Experts of a small language model.
Size: 14 layers, width 192, vocabulary 8192, 55.1M parameters.
Experts: 32 experts in each of 13 layers, 320 GELU neurons an expert, 2 picks a token, a sigmoid router.
Training: a variant of Muon for the experts, 442M tokens, 6392 steps.
Below are experts of layer 5 (counted from 0) of a mixture-of-experts language model. Rows are named router (the router's row for the expert), up (a neuron's input weights, with its number), down (a neuron's output weights, with its number) and show model dimensions 0-191. Each number is 128 + 24 x the weight over its row's rms, rounded and kept within 0 to 255.
Before each expert's rows: "gets" lists some tokens that make up at least twice as much of what it gets as of all text; "comes before" lists some tokens at least twice as common just after its tokens as in all text. This comes from a sample of Wikipedia text that the model never trained on. Tokens count by the router's weight.

# expert 11
gets: "1", "2", "0", "9", "3", "5"
comes before: "0", "9", "8", " |", "1", "2"
router [148 178  84 155 120 144 146 138 128 164  88 143 103 107 125 117 153 129 116 134 157  68 137 123 129 108  88 119 120 130 133 134 120 121 130 133 118 108 148 127 150 160 107 142 120 102 115  90 132 152 130 110 123 117  77 142 140 129 165 175 132 166 161 133 136 111 136 108 115 120  85 144 124 123 143  93 140 161 131 145 128 166 175 111  86 164 132 108 114  97 100 113 117 115 144 133 174  93 110 123 103 108 137 131 124  89  98 145 151 126  97 124 119 139 124 108 138 138  94 170 120 164 130 163 158 133 156 119  77 173 172 143 113 102 111 111 126  64 171 177 132 134 137 124 136 139  99 124 141 130 138 109 149  72 150 145  99 130 135 110 132 125 142 133 154 114 137 147 101 142 163 188 141 123 119 118 176  93 163 119 104 153 125 104 104 113 141 127 129  93 172 102]
up0 [126 126 132 162 143 160 142 112 120 150 114 106 159 135 113 131 100 119 118 112 161 124 141 127 114 121 133 133 188 128 120 115 146  97  74  92 105 149 145 134 109 172 140 115 111 113 128 105 164 145 178 151 126 149 111 126 134 146 156 109 137 137  79 133  87 130 123 138 122 119 143 111 120 121 116 140 144 133 132 137 149 179 136 128  99 149 120 110 149 143 114 147 154 116 103 127 138 123 101  65 117 116 112 115 136 123 101 119 155 137 164 104 133 102 110 155 105 104 125 111 133 157  89 123 130 128 140 161 141 144 160 137 114  99 190 153 142 139 112  93  91 119 113 122 133 178 130 140 172 146 149 150 162 107 128 118 134 100 140 127 141 175 121 106 137 118 114 142 175 158 128 152 149 100 106 128 146 139 191  97 108  97 175 105 201  60 144 104 160 154 168 107]
down0 [134 129 141 135 166 122 137 129 108 180 113 121 115 103 122 138 113  91 130 107  91 130 142 110 130 166 144  92 113 111 123 108 154 136 144 160 161 120 124 131 150  99 126 140 140 125 160 148  73 105 143 148 108 150 116 133 134 153  79 126 125 104  87  93 108 157 112 139 139 153 159  97 135 129 143  99 101  99 137 119 157 152 152 122 138 140 105 134 145 122 119 116 133 167  93 125 127 113 141 208 131 123 145 112 167 163 108 131 102  82 154 125 116 143 149 160 161 107 107 143  98 122 155  85 132 105 115 140 140 143 101  89 156 141 126  96 103 159 124  99 157 130 111 130 113 119 108 127 105 130 188 165 128 151 122 124 129 140 114 135 137 150 115 163  73 105  98 132 107 148 159 108  99 115 155 132 140 100 102 129 110 144 139 160 128 187 139  91  54 158 111 172]
up1 [ 50 130 132 120 125 159 124 133 120 104 133 149 128  93 111 117  99 148 132 101 139 110 128 134 156 121 174 146 133 119 124 139 106 151 115 136 144 118  91 134 133  86 169 148 115 134 168 125 133 143 161 142 134  47 114 125 142 108  91 133 118 113 135  96 163 102 114 122 125 152 134 114 107 125 109 152 102 149 155 165 148 131 105 102 123 113 107 144 135  92 119 133 131 141 146 128 108 133 131 166 126  93 175 151 128 146  99 164  96 131 117 143 145 161 156 135 120 125 129 186 139 156 161 129 119 103 131 150 119 166 131 147  77 129 135 121 134 130  91 157 125 137 177 144 146 113 182 163 159 163 128 158 110 164 129 138 131 143 138  83 147  71 120 126 121  82 184 159 110 118  95 181 169 132 142 144 141 123 137 166 124 112 111 121 103  93 109 136 122 147 105 122]
down1 [144 156 163 152  76 108 108 120 114  99 164 110 145 167 200 138  88  90 138 119 104 121 166  91 136 127 131 134 108 155 118 152 130 122  97  87  98 137 134 129 112  91 127 141 100 141 156 185 156 135 180 134 149 110 138 141 117 127 118 140 115 142 144 138 151 101 155 108  63 117 150 129 100 132 178 152 146 146 133 170 140 108 110 127 101 105 133 128  96 129 139  96 180 128 119 100 115 152 104 128 108  94 127 123 116 123 156 136 154 102 117 142 122 118 144 127 117 128  95 142 108 133 139 120 141 138 130  85 109  99 155 142 131 162 111 124 139 130 141 142 116 155 147 106 120 122 102 136 160 107 126 131 136 114 127 153 164 125  86 136 138 134 194 118 140 113 111 157 126 130 112  98 126 102 171 119  90 118 102 124  80 142  95  90 131  99 161 131  92  77  93  88]
up2 [146 139 137 124  75 125 148 145 146 148 127 137 119 121 161 183 100  97 126 156 149  99 107 106  73 103 115 136 130 119  91 104  72 104 116 150 107 140 134  83 111 116 139 180 141 133 117  91 105 102 129 140 133 106 126 104 108 123  89 111 107 123 131 128 103 125 159 125 143 113 143 155  99 104 138 139 132 117 166 154 142 131 142 103 151  65 145 156 132  71 128 133 152 101 128 151 108 129 157 115 152 143 148 144 148 121 108 127 132 136 118 150 138 142  82 167 235 125 109 127 161 139 150 123 138 123 138 133  83 101 128 100 131 126 124 177 121 121 107 131 104 112 120 156 120 164 119 109 113 114 144 165 123 148  83 138 138 154 128  86 123 110 112 155 106 107  96 110 107 103 121 124 120 153 101  76 148 130 150 105 104 184 135 144 133 139 151 108 140 137 112 137]
down2 [132 139  90 128 120 111 143 130 166  78  90 115  88 157  71  88 112 125 135 114 148 114 138 146 142 112 143  93 100 113 148 173 153 117 135  98 107  74 106 102 117 129 138  97 126 128 164 119 145 110 116 135 150 123 125 158 128 155 182 111  78 100 139 145  99  99 136 141 158 129  81 149 138 139 160 129 130 187 173 153 111 119 144 131 160 129 138 113 133 138 101  90 114 120 115 116  88 141 119 156 112  72 129 138 139 147  80 154 130 100 103 179 139 134 121 125  98 124  97 119  92 156  93 188 145 135 158 140 129 120 137 139  96 132 131 111 129 122 130 123 124 106 111 105 153 153 131 159 130 141 113 125 183 143 106 139 115 139 108 169 148 130 108 118 113  87 146 156  91 151 151 123 136 166 116 156 147 155 138 121 118 135 166  99 119 156 160 126 144 125 100  91]
up3 [136 123 106 117 142 143 136 112  96 105 136 130 150 108 145 100 129 115 121 103 114 109 157 139 172 122 117 108 128 115 151 138 141 133 128 101 141 148 152 101 139  83 121  90 123 141 111 125 135 138 146 116 133 136 122 123 137 134  93 133 119 123 104 140 166 172 155 100 128 124 114 102 129 132 117 113 103 138 127 169  90 141 118 132 141 159 116 132 130 113 146 146  99 141 166 125 201  71 127 127 142 115 131 112 135 163 125 125  45 143 117 154 104 164 144 128 136 162 150 133 105 132 131 151 147  97 151 143 170 148 142 155 132 161 108 102 136 151 192 138 135  86 149 140 138 135 142 115 108 138 197 101 129 130 122 129 108 120 115  84 136 116 106 118 132  72 173 124  92 163 130 144  95 152 146  61 150 119 130 178  80 147 161 134 102 105 162 144  91 170 130 137]
down3 [197 136 165 140 164 174 136 122  80  95 109 116 117 126 159 148  80 126 111 147 119 131 127 154  93 140 136 118 107 113 140 144 125 138 109 139 129  90 151 108 100 121 152 147  90 147 112 141 130 110 126 140 109  94 113 119  73 120 130 144 122 145 112 117  94 144 165 137  29 109  94  58 113 128 129 103 162 137 160 139 144 122 106 136 118 134 133 162 119 116 142  97 125 132 149 102 153  89 182 129 154 138 134 113 131 128 161 135 140 101 120 121 108  92 130 120 112 129 159 131 145 133  75 105 148 155 168 131 109 128 136 128 100 134 151 125 160 125 122 144  94 146 110 115 107 121 132 103 108 126 115 187 119 144 110 110 114 143  95 130  96 121 122  71 131 126 114 107 105 121 120 132 173 119 170 143  92 143  90 131 148  91 131 112 132 120 139 115 107 130  90 168]
up4 [127 149  99 131 149 136 133 102 104 131 126 131 149 148 150 105 132 135 126 138 112 121 121 141  90  68 101 131 151  72 120  86 102 117  86 130 138 108 138 114 143 145 117  86 112  82  74 123  94 113  94 163 163 149 153 151 117 137 116 158 162 131 112 131 138 142 124 136 130 134 140 116  86 157 130  99 171 132 176 121 138 123 130 122 118 153 125 136 118 136 120 139 126  88  90 156 124  90 136 148 138 106 148 135  97 159 123 129 114 121 114 134 150 147 127  94 118 126 135 107  96 117 134 200 113 133  92 154 147 161 124 126 142 111 157 160 144 129 132 157  81 143 113 102 139 124 136 145 129 138 145  46 142 163 112 138 102 119 130 148 153 129 109 117 155 132  51 152 139 147  68 121  90 128 179 138 122 142 152 131 164 152  80 135 102 145 109 142 134 144 116 148]
down4 [115 149 116 141 139 111 157  92 153  82 144 165 123 111 153 152 128 137 137 130 147 130 144 147 165 135 142 119  75 155 108 116 159  90 113 130 141 107 142 165 115 136 148  96 167 147 109 113 117 127 168 148 155 150 146 104 119 159 111 157 125  85 150 114 109 143 178 122 126 130 142 133 124 114 159 125 117 149 108 126 158 149 136 109 135 152 181 117 114  88 159 175 165  98 147 148 154 112 147 113 121 105 120  75 136 108 123  96 193  90 140  99 154 155 151 138 137 140 142 153  73 145 170 113 138 135 122 123 121 141 140 139 129  94 151 122 105 131 148 129 127 137  90 106 119  95 127 115 118 117 102 146 110 158 105 118 132 143 121 132 126  96 116  96 159 122  72  86 102 145 125 164 143 169 117 106 139 162 128 124 124 112  93  95  60 155 131 139 144 186 141 126]
up5 [ 93 121 151 111  83 102 176 130 102 111 102 142 126 126  97 128 129 122 130 169 136 117 110 155 159  77 133 188 142 136 103 145 149 180 146 158 144 104 160 104 135 113 142 120 104 153 132 144 108 153 162 121 123 152 118 132 152 130 112 141  77 122 145 186 147 106 147 142 150 135 113 129 126 116 145 109 101 167 134 171 108 129 134  87 135 128 119 157  95 155 173 112 127  69 128 148 139 119 113 118 138 137  89 134 150 142 111 132 149 121 176 147 132  77 158 107 122  98 110 104 113 146 109 113  80 124 157 102 134 111 153 178 124 131 144 124 103  90 132 104 124 114 126 127 121 127 109 152 136 103 129 113 115  95  77 135 108 128 107 128  86 157 169 114 108  95 147 140  90 125 154  75 125  94 164 103 142 130  83 160  84 148 143 125 143 109 114 130 111 124 124 105]
down5 [111 155 101 115 145 130 110 134  83  88 174 110 159 126  84 127 138 137 122 156  63 144  90  96 143 147 144  94 164 110 153 171  87 127 125 118 112 141 159 134 112 139 145 112 188 117 147 151 140 118 117 156 110 163 129 135 138  99 157  89 110 121 137 127 102 125 140 119 125 106  88 156 121 105 150 144 158 119 122 140 135 114 123 155 182 139 116 147 158 133 153 134 149 104 146 126 143 120  80 140 155 145 149 163 176 142 163 101 133 196 149 160 118 144 124 112 150 139 161 135 100  93 181 130 125 119 129 138 111 186  97 140 129 142 115 141 106 148 156 125 118 152 148 157 129 121  86 121 118 133 100 164 117 104 144 116 116 130 130 123 129  80 134 127 126 125 123  44 167 149 108 119 122 122 159 130  86 106 133 158 139 119 122 115 133 159 139 126 156 133 139 126]
up6 [137 141 111 115  99  97 165 167 119 135 147 154 141 125 171 152 100 121 128 143  94 112  74  81 117 137 135 126 181 148  82 140 129 142 166 129 148 107 114 124 135 107 122 131 127  85 124 138  84 113 135 117 111 109 183 115 168 113 119  78 126 129 108 158 112  96 161 135  89 103 127 123 161 127 159 124 146  87 123 165 147 141 104 108 137 132 143 121 137 110 187 153 124  86 140 110 112 154 128  99 123 117 113 128 103  93 159 140 157 106  93 143  84 130 136 128 118 107 187  94 139 172 108 108 161 148 150 109  97 130 119 156 156 137 130 127 153 122  87 152 104 113 108 156 156 123  94 119 143 124 145 127 175 158 144  85 137 118 163 110 142 143 172 126 154  99 109 138 125 136 139 109 138 174 113 119 130 110 167 142 149 123 147  69 118 117 132 122 108 107 116 121]
down6 [114 143 126 109 128 117 105 132 131 131 149 129 150 127  87  93 149  89 121 128 140 113 132 186 114 117 149 107 105 132 162 155 157 132 114 105 137 146 112 144 136 110 191 146  92 154  98 155 118 126 112 109 157  99 127 111 102 137 121 148 155 133 172 146 168 111 119 134 166 112 154 170 149 112 115 143  89 136 156 117 113 129 132 147 131 155 160 106 103 136 150 122 128 117 132 142 101 110 114  85 138  53 137 154 127 138 114  98  95 170 182 143 162  92 133 144 117 165 124 151 105  96 119 114  85 150 129 156 121  81 111  85 132 116  93 157 172 132 147 142 147 122 136 117  73 153 130 122 139 104 138 148 122 133 136 133 118 180 104 117 112  95  97  80  91 113 123 107 139 126 105 152 122 135 131 151 143 139  99 157  87 114 142 174  87 135 107 138 150 116 160 153]
up7 [ 83 103 136 127 151 147 152 163 115 144 126 116 136 125 147 141  88 113 112 130 155 152 149 172 160 102 151 101 129 116  91 114 102 128 115 156 102 123 112 153 142 124 137 130 115 169 153 136 147 139 115 118  88 103 132 158  80 116 128 121 118 152 157 154 118 124 111 147 121 134  99  98 117 101  93  97  96 119  71 139 116 133 128 117 115 133 122 113 124  97 149 144 111 135 135 154  98 133 151 178 118 131 121 161  89 100  92 163 124 128 153 163 109 145 130 126 130  58 150 140 101 125 148 129 135 135 156 135 119 100 120 171 128 122 146 143 104 121 128  97  81 142  76 142 129 146 133 139 142 136 118  97 112 117 113 147 150 142 133 138 161  75  91 109 106 139 109 127 152  76  29 165 107 152 136 141 120  89  93 125 106 110 130  71 131 152 104 146 128 122 103 110]
down7 [ 76 124 122 182 123 128 149 149 100 141 139 121  89 124  96 136 104 117 112 145 113 163 171  97 119 135  78 163 176 165 151 132 112 175 125 123 113 132 138 120 161 120 139 143 160  88 108 124 116 109 109 162 125 183  98 156 121 135  99 129 134  63  99 149 137 126 137 130 132  89 146 157 129 113 102 109 156 107 149 153 117 119 113 172 121 110 126 131 109 154 117 122 116 147 118  91 151 141 112 145 144 117 130 147 156 132 137 107 114 124 116 104 115 133 102 126 121 118 121 120 135 116  65 110 157 103 154 119 155 122 155  70 109 124 129 127 152 134 140 148 175  88 164  86 120 118 136 166 118 125 139 134 136 105 120 107  99 141 104 111 133 135 137 151 163 161 133 164 146 146 115  80 126 103 147 136 155 137 122 163 217 137 108 151 127 107 161 127 150 112 163 111]
up8 [162 121 148 147 127 173 104 152  76 138 141 114 129 101 127 165 116 106 130 115 133 106 135 207  93 109 162 135 115 155 113 147 165 133 103 129 152 149 104 112 155 123 140 121 109 130 156 118 133 117 118 166 104 138 137 106  98 144 159 139 162 158 148 134 177 118 115 104 117 125 123 117 159 115 118 122 142  98 106 147 122 145 151 107 107 153 132 105 130 152 124 147 149 103 110 132 151  86 130 121 132 110  91 156 150 112 152 158 160 160 113 122 119 140 135 102 112 129 130 105 119 133 138 144  84 100 119 131 125 116 112 162 132 110  82  75 126 115 136 137  80 129 116 104 125 104 132 121 126 117  92 171 125 125 130 139 124 159 174 169  94 156 119 109  64  85 144 128 159 141 153 115 182  91 116  79 121 136 151  96  96 187 187 149 126 123 140 132 136 111 161 113]
down8 [ 88 125 105  75 119 118 136 157 154  82 120 127 127 150 117 124  81 154 138 119 137 163 132 126 183 138 106 152 134 113 162 185 119 137 140 110 127  94 151  89 118 105 152 178 117 117  64 146 113 153 167 106 155 140 130 162 119 131 129 108 129 135  95 105 111 115 190 128 135 178 187 161 124 133  84 145 143 126 136 148 153 143 118 137 111 148  99 148 141 120 133 156 119 122 105 162 116 146 130 115  99 124 124 144 105 139 109 133 160 125 102 105 133 125  98 121 150 139 115 138 143 141 119 140 180 113 118 108 123 144 142 123  86 108 123 130 117 205 119 151 165 134 168 155 122 160 148 120  77 116 130 102 128 157 102 152 146  92 134 142 127 127 144 120 135 147 160 111  98 166 166 132  72 116 144 173 112 107 112 150 120 132 105 129 148 117 124 137 116 150 101 132]
up9 [134  91 144 143 126 114 134 125 126 179 100 110 129 127 113 117 159 132 135 157  98 122 150 113 130  75 103 125 115 138 139 123  86 137 140 116 118 100 143 128 145 122 161 173 155 125 126 133 145 151 153 110 128 137 120 123 133 160 121 140  66 154 129 109 141 150 144 116 146 103 121  72 122 132 130  99 168 153 146 149 111 113 174 124 132 125 135 141 133 116 141 110  92 145 156 154 107 168 124 124 169 168 134 119 127 139 129 127 135 156 132 147 136 169 109 133 122  74  96 148 145 127 149 110 131 130  98 105 137 166 161 106 154 111  93 122 115  46 185 140 119  92  87  94 154 137 114 146 148 184 102 107 129 108 127 120 140 136 148 113 133 113 167 113 111 129  88  92 129 102 155 143 136 118 124 135 132 166 162 150  65 140 118 176 103 108  64 129 115 147 115 150]
down9 [132 171 118 123 138 133 165 135 155 151  88 171 133 134 134 145 129 122 100  83 152 136 110 127 154 175 143 173 141 137 112 131 188 160  93 160 166 129  88 126 120 127 123 135 117 136 130 115 145  99 139 189 121 121 127 119 131  86 139 116 142 139 145 129  87 167 127 159 147 126 135 161 179 124 115 113 100 116 172 124 140 110 116 133 126 192 135 107  39 106 103 125 150 125 142 116 129 111 155 146  86 146 148 141 128 135 151 162 155 148 133 132  98 110  86 100 130 163 136 118 119 145  76 123 117 146 121 129 123 114 141 143 158 157 158 153 128 155 106 124 154 141 178 153 112 152 124  99  94 116 147 134 149 144 102 134 117 118 103 115 102 123 117 138 128 177 146 147 122 115 144 112 106  93 142 154 121 110 110 116 157  74 141 117 129 108 183 125 116  97 140 136]
up10 [147 118 138 136 179 131 126  99 120 124 131 147 132 154 136 163 171 128 127 108 144 144 110 140 123 160 123 117 145 132 119 145 138 160 156 117 117 113 109 121 160 152 122 124 107 124 119 127 133 123 111 147 124 122 167 150 153 133  93 105  66 118 121  96 116 146 155 136 137 133 113 119 145 135 112 154 134 128 124 146 140 114 115 111  94 109 126 116  99 109 155 131 133 123 150 107 140 120 122 104 135 115  92  98 187 112 132 130  82 112 105 145 115 121 136 119 198  94  89  75 163 129 156 148 157  77 132 132  55 104 107 159  93 128 102 116 138  95 163 100  97 110 166 126 151 163 112 133 122  73 137 140 152 142 145  63 108 142 144 130 169 153 156 182 155 156 160 128 117 133  93 114 127 118 140  77 123 110 150  86 154 144 133 123 110 155 121 124  85 166 113 124]
down10 [147  92 108 115 126 137 165 144 152 147 133 123 141 114 123 113 167 159 109 112  80 122 153 124  90  99  89 122 110 103 143  95 140 204 126 128 121 108 161 133  88 129 109 112 180 121  89 130 126 124 116 141 139 131 113 143 108 126 148 127 141 119 157 140 125 173 131 151 147 163 124 123 151 138 140 111 125  99 166  83  58 109 119 127 150 105 137 161 100 106  95 114  96 148 128 126  98 124 121 123 154 121 137 126 127  94 139 131 128 165 101 157 172 122  96 165 154 173  77 136 146 100 158 149 124 133 141  98 153 174  97 117 151 125 110 141  96 132 105 123 161 126  62 117 128 127 144 135 118 133 139 134 107 135 139 145 181 150 107 148 119 147 151 110 138 112 126 108  89 150 118  90 120 147 172 103 117 143 119 148 117 114 118 143  59 144  85 123 117 126 106 111]
up11 [117 116 126 148 104  82 130 140 136 136 166 134  88  83 180 110 154 102 140 118 121 127  81 103 104 142  65  90 108 134 106 115 132  92 138 114 142 146 125 127 111 124 147 149 125 130  87 127 116  93 149 118 210 161 134 152 114 137 100 140 119  89 135  82 164 137 113  91 149  92 128 138 122 136 110 127 114 169 152 124 156 102 108 133 154 132 108 135 173 135 122 124 152  71 124 124 113 127 154 119 122 146 155 106 104 152 129 146 159 113 123 158 157  79 140 133 123  90  99 173 133 160 155 105 135 160 109 125 166  82 128 114 105 106 120 125 112 135 103 114 121 126 125 147 128 123 116 121 171 119 128  93 134 134  96 129 136 104 141 121 142  99 108 135  63 124 168 101 126 112 125 117 115 113 104  76 108 144 135 115 107 181 120 127 111 107 124  92 143  85 121 144]
down11 [149 165 126 153 109 127 105 148 114 128 117 125  90 124  86 139 117 136 122 108 128  97 117 117 129 144 138  83  90 131 163 129 168 121 157 125 141 116 157 114 144 136 155 144 129 167 117 196 150 128 157  98  42 110 159 143 177 119 155 122 119 129 136 175 128  96 160 119  90 101 118 138 123 120 143 148 114 159 109 135 126  97 112 131 115 162 164 175 158 115 125  98 144 147 119 131 122 135 130 118 112 127 133 137 148 159 114  72 128 118 136 113 121 126 168 110 171 113 120 109 115 146 139 157 125 131 161 138 150  97 153 122 123 195 123 132 130 154 120 137 124 124 114 118 140 118 133 133 137 100 118 119 175 161 103 116  99 121 156 121 128 128 119 112 104  98 120 139  58 101 141 116 177 159  66 144 134 137 159 115 116 119 162 110  80 151 130 107  76 141 126 125]
up12 [ 97 118 142 103 138 122 141 147 133 115  84 196 140 100 130 122 128 111  90  71  83 136 180 148  99 105 156 133 104 142 109 123 118 151 127 129  94 131 152 137 122 129 140 140 131 124  97 127  85 123 157  93 129 118  75 112 150 146 138 138  76 158  80 131 136 157 104 123 115 127 131 151 116 161 126 149  94 118 127 104 123 158 145 120 120 163 134 119 193 101 119 165 160 154 127 121 152 122  92 153 111 196 105 134 135 186  85 152 121 139 139 151 165 129 111 131 146 116  92 128 127  88 162 114 125 152 132 173 114 173 154 140 154 140 105 120 143 158 169 119 113 120 118 155 124 119 140 114 183 118 112 183 136 145 128 110 122 134 111 100 117 134  97 103 118 155 148 108 100 122 129 137 121 139 134 148 158 118 166 151 133 110 139 150 102 128 142 119 147 149  96 146]
down12 [127  65  89  80 144 110 175  71 166 165 163 136 152  87 120 133 140 115 133 186 128 128 124 158 158 179  86 110 125 166 111 131 115 124 144 113 144 127 106 162 158 107  96 142  89 159  74 140 123 145 136 116 143 134 139 131 120  96 138  81 132 165 122 142 104 127 124 128 201 157 130 113 161  95 102 153 129 114 121 123 134  98 114 130 151 106 145 124 112 134 136 130 150 124 119 115 127 139 158 135 125 100 140 106 150 119 147 115 130 165 128 136 101 119 146 132 107 162 123 136 139 160 134 143 135 119 114 133 130  69 124 118 149  96 142 134 114 123 100 139 157 147 126 124 161 142 124 121 141  99 180  83 121 124 143 158 134 111 115  95 155 106 119 132 123 134  91 111 171 129 182 130 107 130 132 124  89 160 107 138 126 124  99  60 163 116 159 121 130 148 103 123]
up13 [175 155  88 139 128  95 114 131 121 144 112 160 114  98 105 113 150 123 116 171 108 113 145 105  91 133 143 136 162 131 152 180  94 141 121 116 129 122 138 141 173 112 119 120 126 120 138 121 136  94 171 137 122 144 148 121 161 171 127 106 135 133 157 122 113  94 157 119  33 158 118  93 163 135 110 113 165 138 161 136 155 132 136 119 132 122 148 128 123 159 124 107 103  99 120 138 134 115 122 145 122 124 146 133 181  87 158 131 132 137 164 113 147 137  97 126 131 138 107 126 173 153 121 152 159 145 125  90 168 163 119 125  98 129 103 114  89 159  98 142  92 112  99  77 124 162 170 143 129  97 129 119 168 107 125 104 126 107 146 115 162 135 176 116 154 156 140 121 112 117  88 161 146 135 103 114 133 120 112 143 132 153  87 142  93 103 169 154 140 120 174 124]
down13 [149  98 126 164 110 138 159 134 111 124 149 129 160 123 137 127 146 163 138 140 110 144 107 105 136 136  79 130  76 125  74  82 128 149  69 124 119  86 147 104 109 110 110 150 126 142 106  93 112 134  75 150 102 109  91 157  88 149 138 125 120 159 108 114 135 109 113 136 126 151 137 130 138 117 118  91 127 118  69 135 121 120  84 118 146 105 139 114 112 152 159 135 125 119 112 136 102 134 114 141 136  92 118 111 127 145 147 157 162 115 119 149  93 124 149 102 174 111 132 112 153 135 154 114 109  73 103 118  84 114 107 113 107 133 155 151 141 112 158 161 132 107 162 157  98  82 121 170 107  66 164 153 140 114 130 169 101 143 158 122 139 118 109 160 163  87 128 153 102 104 119 112 139 125 153 136 149 153 150 122 108 102 180 147 119 163 143 124 165 148 108 132]
up14 [103 126 169 123 137  97  80 123 149 108 120 163 131 149 168 111 156 151 107 127 132 161 116 139 138 118 157 111 116 187 123 140 155 129 120 130 163 119  92 141 130 121 136 109 158 141 148 158 113 144 149 117 110 124 132 129 123 117  99 148 117 150  57 119 108 140 104 142 172 155  79  93 112 124 122 102  96 132 102 109 136 129 138 163 121 133 150 106 116 202 185 184 147 105 148 166 166 125 138 103 147 119 108 109 133 201 142 141 116 110 126 158 101 157 112 116 109 128 114 149 141 155 127 123 114 169 139 124 132 124 133 166 124 122 147 162 148 148 120 138  72 112  87 161 136  76 110 139 161 150 129 128 151 104 170  77 116 129 147 125 115 123 115 134 141 125 161 102 149 127 111  86 135 156 148 130 108 161 139 113 146 137 135 102 126  98 121 146 136 167 132 141]
down14 [138 121 147 136 128 179 115 144 116  97 142 119  92 110  83  90 140 140 104  83 128 138 127 106 110 145 114 138 145  98 142 133  88 123 125 128 147 105 176 125 100 108 125 100 127 158 139 156 134 104 123 180 133 102 141 119 154 123 132 123 159 148 127 147 101 112 129  76 102 130 112 180 137 152 137 165 132 132 141 101 123 149 157  54 152 131  77 122 172 118  72  96  99 130 126 173 153 128 114 125  90 108 170 148 137 146 136 119 134 164 122 144 147 125 147 140  94 129 115 117 114 143 193 124 129  79 115 129 119 143 128  94 136 168 160 140 112 142 139 128 123 133 143  73  79 162 138  95 134 137 120 110 134 115 135 161 115 152 154 148  95 116  77 166 126 137 106 143 123 167 143 121 148 105 106  91 138 170 110 114 124 133 155 129 106 130 104 111 129 105 149 103]
up15 [142 129 148 169 139 148 126 122 116 166 127 152 171 133 167 116 118 134 122 107 130 107 135 161 208 163 102  99 148 140 127 106 139 107 134 135 156 157 129 117 101 146 107  98  79 140 174 168 151  81 118 134 105 100  93 120 123 116 123 124 141 129  84 121 144 100 120 135 108 118 130 133 114 145 134 143 116 117 108 125 114 179 111 184 107 159 121 129 149 122 135 138 144 151  70 118 141 110 121 168 119 144 148 111 142 126 136 157 139 119 120 142 144 145 101 119 139 131 131 150 129  97  32 146 162 132 130 178 158 107 107 166 132 113 110 108 139 137 147 122  99 111 153 128 118 133 107 109 100 177  78 128 134 117 130 131 114 125 135 138 126 130 104 119 102  81 115 127 135 142  90 179 130 104 125 152 159 136 141 139 134 100 161 110 111 156 133 164 184  97 111 161]
down15 [141 113 119 105 138 103 140 121 125 126 167 120  61 104 136 112  67 128 150 122 127 164 108 111 164 168 149 108 127 172 137 123 129 155 103  89 113 114  90 141 117 120 125 121 153 105  98 125 110  89 124 144 137 125 129 116 136  83 143 115  94 143 129 141 146 113 154 108 141 135 164  75 161 163 100 168 116 112 135  78 190 131 120 131  91 101 129  99 148 151  85 128 116 131  99 111 143 138 115 126 147 118 130 142 151 128  74 120 173 126 101 131 116 142  99  97 112 140  95 122 128 167 122 127 132 134 163 101 158 110 143 132 167 105 152 143 128 116 123 126 134 158  85 149 154 127 152 168  75 116 145 165 133 124 116 113 136 131 104 125 112 175 111 104 110 183 116 123 155 135 172 142  95 156 130 138 114  91 141 180 162 133 126 133 107 141 144 129 128 110 170 139]
up16 [124 120 121  90  88 167 165 100  94 139 213 103 129 141 145 172 170 101 152 117 122 114 150 144 163 109 107 124  99 120 107 109  95 123 130 137 119 150 127 108 129 126 113 133 118 111 155  85 101 107 141 111 109  95  79 110 163 175 170 115 109 131 154 130  88 121 103 119 107 138 163 128 135 116 144  98  91 148  72 142 138 137  94  97  99 107 143  79 125 106 122 135 136  99 132 104 105 131 138 102 114 113 119 129  74 112 114 125 120 102 134  73 124 112 141 104 157  95 131 146 115 172  86 127 130  96 102 125 104  81 106 125 122  92 143 137 109 102 116 131 156 101 138 107 105 138 118 123 119 124 165 154 164 151  60 129 146 135 109 152 120 114 163 132  93  84 124 117 159 128 111 148 136 104 132 109 106 112 126 144 136 139 133 114 136 136 127 124 133 102 122 165]
down16 [149 150 144 125 118 139 150 146 137  90 122 121 158 137  73 110 117 165 152 120  98 201  84 107 118 130 130 181 104 154 141 127 111 128 141 112 101 137 158 136 123 112 146 125  88 132 168 152 157 136 123 121 114 138 146 111  96 140 104  95 142 120 108 110 103 119 156 156 174 113 112 153 125 127 171  99 163 152 138 150 130 127 141 121 153 126 131 143 127 109 132  71 180 123 148 141 120 143 162 144 158 137 169 145 153 167 112 148 121 160 164 151  96 112 123 127 162 111 120 144 119 136 156 148 117 143  67 107 164 138 141 118 110 124 110 107 138 124 123 117 136 144 156 121 120 172 116  93 151 131 147 118 129 120 160 106 146 117 123 110 176 156 155  84 116 147 137 109 117 145 137  69 145  89 116 180  79 142 155 134 153 126 133 102 124 147 150 100  92 126 128  72]
up17 [131 125 135 137 106 154  98 115 107 165 110 142 115 147 156 118 123 135 119 119 210 200 108 118 127 133 114 120 131 140 126 121 112 111 112  75 190  95 113  91 136 124  45 108 143  99 158 114 124 141 148 122  59 130 115 135 106  91 151 157 135 147 146 165 105 132 150 131 104 134 134 129 118 149 115 178 129 112 104 154 132 106 146 135  96 135 142 120 136 126 122 131 131 134 127 122 149 134 134  79 133 154 137 124 120 108  95 145 138 175 118 103  88 111 157 117 110 115 134 164 104 136 153 121 172 116 102 137 113 110 126 134 140 161 137 148 154  74  93 130 121 132 140 147 184 108 134 151 111 125 120 122 141  56 159 137 137 165 144 144 141 117 116 115 142 135 172 126 121 106 136 133 108 121 155 141 119 129 144 172 115  94  71 116 131 123 141 105 132 125 105  97]
down17 [133 153 130 148 122 125 106 117 102 123 140 146 193  99 114 130 137 126 130 127  91 137 153 148 122 129 139 129 127 127 110 108 120 150 153 124 166 147 137 130 106  76 160 147  78 161 155 172 127 118 106 156  91 146 120 126 104 148 148 133 148 113 137 102 108 116  95 138 142 148 120 144  98 123 130 100 128 120 140 114 137 153 125 156 162 128 130 121  71  95 132 111 128 144 143 116 108 130 109 140 130 103 159 136 129 139 106 143 140 123 110 112 161 133 121 140 153 125 136 135 140 136 154 142  82 135 142 170 146 150 171 144 136 112 115  87 151 140 141 135 140 135 142  92 105 154 104  56 178 138 144 129 126 185 116 162 176 159 125 132 143 183 110 120 148  85  69 126 143 176  97 141 153 110 105  79  71 167 140 116 150 133 178 150 149 100 108 152 132 165 147 152]